From a checkpoint of a small mixture-of-experts model trained on Wikipedia.
Size: 13 layers, width 160, 37.3M parameters.
Experts: 256 experts in each of 11 layers, 32 cubed ReLU neurons an expert, 4 picks a token, a sigmoid router, a shared expert of 128 neurons.
Below are experts of layer 3 (counted from 0) of a mixture-of-experts language model. Rows are named router (the router's row for the expert), down (a neuron's output weights, with its number) and show model dimensions 0-159. Each number is 128 + 24 x the weight over its row's rms, rounded and kept within 0 to 255. Numbers have three digits each.
Before each expert's rows: a language model's description of what the expert responds to. This comes from a sample of Wikipedia text that the model never trained on.

# expert 16
What it handles: Conjunctions and word-middle pieces. Mostly the conjunctions and, but and the article the, plus pieces inside words like ret in secretly and Garrett, and year pieces like –202.
router:112111150141138158148130141117186144101133091089114111131130163131092098087149103148134071108089117124156135152180099105114123127153100102087151122127128113145066146124119109127098140162125139119078131144166118130165130092112109126098140160168151072157171166126124121100102107152123146136121156136104106145130111099150126119122145110123137127152119146168081102118154099153151175148185149107149122143132103099110142145122158142098118097104146143114126154148145135132150137128156118
down0:119093104122121128118155132117135113131137123141107132159149126128138137102127128118143085120098126070150149160095128117132131154120121136117126126167111180136140097139100128147156153128151176126151129149160114127140088128113103084157141147090143120143133168138113176102111153134112111152139095133108081127122117156108108114094070110114090153159105130170139074103156123111092148176132157145090143150084100152183121118085129138171192151134122147110147126142126108165131136149143126
down1:141133125147179098117110103130120131155142125084084124157137122094165138108154105138126166126119082129146183124106128159123119148132146134187152084141126197112126111144116090136101116146164144118144105155110182117102147143103126154119148132128142136147126119166083123119134150175110146130104112134160074149092127159133127150177114126136088149171128106109119183139118137140117161107118124129108120118147129138130123115065137167119147131090116118150113150168097118143089120125148125
down2:117123135129131146100146111117118084118111144103142170142122099103086114179148153121178117130177088123103103100173134138147115111117123110107132182122091149173106098090150153156113125091099102106159128150138161130114109177142147139089128136174174136132124134133139117127112110102166172107098080148136111121109158112172151140112132116146150144117115109117132123100184168119120123123128178142127119117104071124128095108138125134120105108094134077134135117113085127147127113139115137
down3:067156139150145108137166157123124126146144127093120132177132107118114148123076150142135106110103121145130174110113135134143112068138135118166130137150155130145123127089143102115140167120121145099113085105130094120145089094135068143159131127102164142131070133073129116170144127142121150063156120121121178143097156144061120149134154118154150136114134125105155171149163132103138133114143121145111135106143094126107122142110111150100112138127149148126164139105107160151137127108145108

# expert 22
What it handles: Activity and work nouns. Common nouns after the, a or his in arts, media and sports text, such as team, role, player, album, performance, medal.
router:068156150157170128153113171122141074141113155145128089158125128148111103137094124129130117138142094092121151121070111132137144104123172133116122133136131133149155146085081070133139161112132129106087114123111175130160097127119090138140116123114121127124137118115076147135162121131133115113158113166132160102129162163093128115144105101137104139100144093126102135151164164076170101103104121159125112155111118161135108130105100148147094131097149147129104131157096119133112146099107161
down0:108136157156129139125126093114114153178117116140079105106144134139159143108145107077109146113132079142119120106144127119110115119151137129102157105094124121117126091141166109142104110129160154174114141137133115105138127136134136133178144136123129159092112132132168062109134117168110142143112146146122134117099162094166119168134097120143143140136150089108138110054120134128121162119115114078156172141133146151111115114157128128110104145131131170103165084109111101135093082134149065
down1:127117116100142151110116132079146116113155144117135122089132107191151145170139114125124134107127146121121158130140125158107146123112120145172153152116116100145128174164060109087110103132114142149130130165141115125189112143126166159143140108112123138169115162107135141096152164131141165125148124113129135144167156136162110147164162148133099110146145109155076130150167126105082148136130128140109116141111093118173114133154097160146111119121169133102105105149107182145120087120094095
down2:188116108108085140145112149118098145150096129130135147116166102123129117117147158111106114088100105146104146111097135132123080144164150085131121134149112114152115124140129153129100152149158165116112115140146153145127128104139140100156103160083120130112133126119129111139112131149108170131162105121136146073118127128092169109102163161117195137111149133127139114128156120083137103086127084099127100174148086119124112139179142174130109121145103133115154050150148117113116146110128115
down3:102091166132118135154125119137093171139143120056166164102094097161184108134123150138086124106149135158145143097148105137125102125134130118086134133126115163137092089133124139128121144101146133111131136083108124133120148126114140145151185109132127120128166133097152129096071108131127135099156165103126137115157120186131115112131156152156126169122125149153171106127133123121150139137129094169135136165147147136123128102138143099083079106156148163154141146149137099163134118158083127

# expert 37
What it handles: Name syllables and commas. Inner syllables of place and personal names such as Ro-ar-ing, Arj-un-a, Kor-al, and commas after names or list items.
router:155114162126124071113148137148153099113091108139108095146162125113117072160129116165100139102107093118119137125181163156117101148160110116132105105144135155098122141176087146109170131126133140118176132158140122121143117135136102088118145174108140125156144119160107110134136151095096173130135131148133080114120162132109103145144117102131143173169145118128116143123107099125094089117102162111128140091102115099112106151120082116094145121141118089117113086128154134169137112091096109
down0:148157148124123140103158099117111157113130119127131157130137130129142177111136138124126117121076101104119139127137092110147125148095148145102135155139160108118090134141123129119105127125113137106114134127114192122136137159114138162117135146151183150101120099159079136149111152133124162098148141150146102111152102100104132141085174105107153113087131188156129141137126138151112119168115121117127189105095116160071098132134141164105134080198129123112125121152127165127102090090126162
down1:152136131150144151096147105190141075110145107083147123142112091155125127145129152090104127108098175149125169085099121101126106111155141128158142078089118140144128120106115096154127116131150150136134116135137122139160122106103124100098134133164093155099159090112124138151141141140105165097130097104152110118131136161183135123100113145144123113157141044122098136119105109149107132149140077129131157121116127136092139171146111102104115152116101148099164118123097151161107148130159116
down2:082166092113110108169107129133112076186145120160110140167097102105144129171146096167170116167158103089133120105126119132137155117126138094143152153165126134157171136134142176097154156080162111154092131119127124086108074104133112145102150135148097138143151127153094107161109135121155159142142123099130069121150150136128121129158122134137105134106140106126106141161117131139118141101148100108094078145158134106135113126138111151123124098159136124130138137104148115122109150135160169
down3:116124153135117107120104124156140133123154125099111121113168121110111122119161119185112114099158116136172121137139181123133181134081140137153096125170155101115130089155109116154136164123073111154136139139108118147117134166172125142155103159086115131116110110085153118116138080143186157123123144153121058120112161131114139155148134120127154162099111132128114134105144123116103118127111124164068097129123093126119129101089138138179080127134120138167133107094129086118130119134129121

# expert 63
What it handles: Table cell separators. Pipe separators between numeric table cells, and the inal of Quarterfinal or Semifinal, plus 0; and general.
router:101113131163106110127110155133137121132112125129092156175101135106092174160159150126099109138110125156134126057139121120122122137131116173158080096165138146145139084107137149155116139109136114155096153140077127138137155099129159135159093109108087085082133096118139099136109144097088097159114106106166164142162134132172120102137140153144133102122129115120160157137119120154148105115108101111117116131135122095168133103109140095092090102144097105154098141108148133165151137111150142
down0:100127129171166130133104116070140085126180134100064130151127149108155125109108112131157114131140129147126103190135098140109115111131169095110147147170142152131104125118165129105168165092125154130078153113108127081112174109094140145138128160146170153100126124127088138093128110150167158139143110110114102082116103145102149141113120096155133142138102151114146128139104122150138109146124087122115112134112142134102120111145110114113177102122106095154129150171101117109122087132137150
down1:107115090120088168102116165119134106117141128102138130130108105141131151129114123125110127112111101131087182163142155148134097136101099156167151090143109107100162149114148146122058168102122150162141119111123118091139098150125152153135154090137096163153128093131133138118102167152099139094116100164159135180160173114146117122148177114132131130120108129139108165128087128124164135179161109125144095131130104133100159132111132149161148100154149111142134140129153136112111126081138087
down2:143143124102068135115103149144131100117170131123124176124162116117120172164104083131108134114113143105138163083142121162083118096075113138166139127127132130113101162148095164095128156107085098132139125107117117126101151089133118110088126126121083129183125121118130138139128154155133144127171143124125133117115159152093120134097168163150136124108128097142130105111126113084127098157119119168166168137148139116091125124102128152147122086126135142132120132064144105113088137077110142
down3:107104141111153136116095115100151126120134144114116118112146115157072124080085105085131174169072148118126157120088146117145158070144119148090118152101141130128160155106125125064131102114088118069126113125145114115158113106145140153177167154150160094095114113148140128119099125139136141121145112164129136136122155126110150162088151164155123138128146119153116119149119133142141127087177079098124101112128112115087144119146121123132107122143150113157125106114120086148103119095140109

# expert 43
What it handles: Verb stems and endings. Verb beginnings and endings in past or infinitive use, such as ref, conf, exp, imp, break, parted, planned, often after was or to.
router:103147120126179114099117125142140112146131180129166137133113104172143114133091178152105122113104119137074118128141133090170106115090180112132123098171096120106144139104108111097143136138137094118118053139149156106158108106135118091142133126138124112138097092117120139113154153146148128135125099083072141119162161158130150166132128123142149126105148120145111161145121137088179106134079127140133151128086107147132082132106135118124117116084153129118121110141121126153089143110086130
down0:130148131110080093156105183130111092167182131114126120109135126119143141134133093123127081104165121164095123131145140136110105110146105096129127110135088137189109134116103148134119143142129063169121087084155144115137127145135096121111103127137147103150093141137135105116145134127095166153132100062134145146113115154109152162115149167124081132095114130123145129106130128132131144184110129149134169114180120122107151133153131128114099142102177132101109161159117108135111125140090151
down1:133133135138115138170149131120133173127122110100160151117150159114143111118129094069131113102125136157164142099126157161150109167112110098154117128126095122149126108132168147104149157170092123127125147081107138138071171156122115100132125134144080136099104157127162173113151135141167181145081152131140081140104096087089125079120163152123146109104104134162133130095098113105149134167126136144137132126148152099093116143152160144135114122103133143120144115141112117110123153151165097
down2:101132153149167129123133143114118124117069146121111092124114109073143149146103143127099150150182131093163112137139104113097149123139109140135155091157137131089141121154113138078108103132136128118104125120126100158158148086129117164103089157148126127112139095119096127152156117131123132117113091137157127135158145109115090099152109082149156150110197130152151122103091114165108152114152095049109097109146112141105162096125135114162130107113138114132163133118171127154101130133131109
down3:098127092121162138150107124149113129163101135108103144111165115173124127116146143123096115123118152135107106143144119122106148159141139138122124092119089155114170124164126155132135127158119132092131146103094128132171144075112167132139115119089145098136141152103096114145072116119137116096117140166107150146102136107066150093140143111131169146108133122189137122132117137116115078109180101164143126189118125133080146093163182129164141147134125102132162107098149132132109107143126112

# expert 44
What it handles: Table pipes and colons. Table cell separators and label colons in infobox or results lists, such as Known for:, medalist(s):, and times like 7:30.
router:094125107136139146106113136112128078155126173126137115160118116132113118153127163129115140132138121120081129114121120103141131120118190093135149116126142136138138105107126130129145135143145122122078072101154143064143103123155125140144130112118116121131137100130131148118132115142129140128123118122091132115122139136094132148128124123115136142118135126120120117155132245093212096115103135170108113137108127142114075113082104150136126133090178112100098114135089124143098118089079157
down0:102086100103132082134070119120087080157113119114117170125146178124129143199118129111131109141131146137087134141116093117134142108142109123090155144120141177099091148144114126128109120145094131155130149120113117139097129106149135121172108121127162146147142118140117138102167169150090112117150131121173170150150126145123157127155115165116080145142118143133132147104113109099147147125153127107175131168100151133119157134161149117112149117087166166129089130094109122153112162119133086
down1:148119141111140119102108102161114132162116098125180130154112117153111124097138142083111147124128147125148113130130083132129182120180104094127122098159111123170127167145177100122124126114111181152126120136099163161108132138128147134128121194161134130141107138139092122120136120117146144081118167124105126111128136167080117131106142146075174096138102154149172112156127093135133135151097100107095118122070104142112165152127141161141128179142113141151144131139146134143156130099112100
down2:085170118127094068159137124112179145130147138160114130154077108142166135103111120147164115138151093129165088146109096125103123134175143120117096148124122123154101131075110120184135127150132103140148124116149130101173087071125102147089135084148131151105124141077118116088112126135147111128123108116125110137131136123107143132137118129135064137141131131152089155175130135104145106142131108189118093077114134137126119130120106141126138161130108156117146091118121100120139113156149139
down3:161127119096096118170084111124146153150106123132082083148130120106108102153164115122140125133090101083131131100139139107115099099153147091108167112098123128144140116093170166114139107116125106097137133120145110151172191113140135121119146139154072115114094165093130083099160143130122140136155161082152093099128143126146121100108155164133147146134095128115122130058123126152127132102129115115167107125122152119169143136157095125113127134134076155101118141111142143134118152152125094

# expert 45
What it handles: Months and infobox fields. Month names in dates and infobox field words, such as September, April, birth in Place of birth, back, Sub.
router:101164118099120115158155181146117150100126100106164123115123157086118152116160166130136150145139137155131133110171149148105106088146080103124145130128121110128144102162153147084094117168135123090109128183124123155123133085109119110130159153119128109156144111125115134152139101167107141134163140141153097151114128163115108146149122114173169083111144106109088105116166099127150140124112087094111123154126113145136097124118144103106128156103144128116165139132133180183104175129120164
down0:092147134173070124129119135165139139124124109116131107134168125140110126133116170100141145143129137127187127109094100151115125122131112118089112164127117136110099064119112122149169145145140150103100150102177150130110168119123143116110150139125103111116110129080162131119159103164126114117125126154160136116105078071123170117121171138121136114124123127127157089083098135129136141132120125144156116143122139078084130141160152188082148112118138130174144134113116155128078112113104091
down1:143164065103111199106108092155110120174089136127114115130093126139130151165121119101113135157129118131170147140115102140123089103133134120102120097146131118134162167094088117113159112127130134135150117145140085116143154142148119158140156138105069124163117153121158131103151146112140060112126148164093125155128142157085155082142141103118138126109136135121104128129072130128149123142108078177106144131096127153109126129109106124134128174106108098120115121119154135157127116108091099
down2:148151131128153085135109107155097156117160146136121124053132117091117107137152166136115121140101144132111120153143150116102109185095160125104095135127143081136119123095119155121142136144123117136105133160122154086173081126159150137131116091119132183145161117129111113111125133136128132127128129117138137138111094177092103085079134133080130115123161132143078140172122138090114164077143137104133150138125095151172124116117128117105175115124082130080106102147109139117134141109119144
down3:117121120123125130149111134188160125147152152145158082131156137150149105079098140113112134175154126090143145105145141103073151124121107123162121159148118133140159157140133124106118149128153131105117144140123118104103142123147116119185137122130111141092111100146114136129121124113088136121113152111138140150181078123102088126154107109185120130074070096090109126097113129152131095124143136097102110114144077104141140115115182115137143103133085144103118139097155136081101104139159114

# expert 36
What it handles: Asian and Islamic names. Pieces of Central Asian, Islamic and Asian names and terms like Uzbekistan, Islam, Mongolian, Kailash, plus line breaks before headings.
router:118117074075117144120130174131128112097108172087166137087154152096152135160122121169182137141126134143152158103146106135135146129138113176121104125143113083097094106072121120132113137111120162107159134100100134118114134131174107084117111148148130130145135165118155137149136154141147128146163158140174148125135108137103115120117121134132071164107119123126146146160152124126084125126095101096140134132110113092140129157147095109083103146142131112111107101089164098098159091109132128
down0:139126141114121119135135137127138126104121137131115107121135108138153125107102137108136159100193101145128145119137134160157112095104140122148061067080117116131212174137103120129143138134111136116126136118137120158110142104151149109131148115132139164097138149139114143116127128143132167159139097127102123128136087163132156130067135101150111163129148113108124145132125151125145113153127101071087154168147133133168125081111111147146118121134144120128088066067118143147123154141174161
down1:084109112175140170125153084150142162130137138137174089140099127142094138140142099152129149135094141102126153070152086117099145101122154169183135114136133099134163120158114156159139099097119123085132146137138103126140101106135129131131143116158091134137114160177094126146126149132168129146146148129133100138141123113141126161161072130138134118117102115137140148123080086100130119118134132119131132100144108058090157131138126153143140171085123141143134127055145131127141136137127111
down2:122161118154136132143154148099140131131122121139127133113147136099079123154099157136080091162078092133112136151148164137101126119120148111092155117132133138112149103122147162105104134103117163159099115174136137123147146168122142150138106081119082137105123074168148158132156148106166175141115132141117134110136108108092132106108129123116123151149174178118165147120090134102100148123116159118079110157120095114137112150082145113108170111091096138162130131099163140128105141167113101
down3:140096091105134127089165176116106175165130134127135096132138130131127146114140135141098119133121118157122146097143106096154103118114151129115126149157149112152118103111112064135165133112117147127125141138149151150111116126087142080114145126153143105154129161161159111078094106161140127139172122112104176121127116154171106077104124150119176126108111158107166158134112115120125104070106115087086148151122113120103133121138153104164098171122087148136101121123164092100162120144121135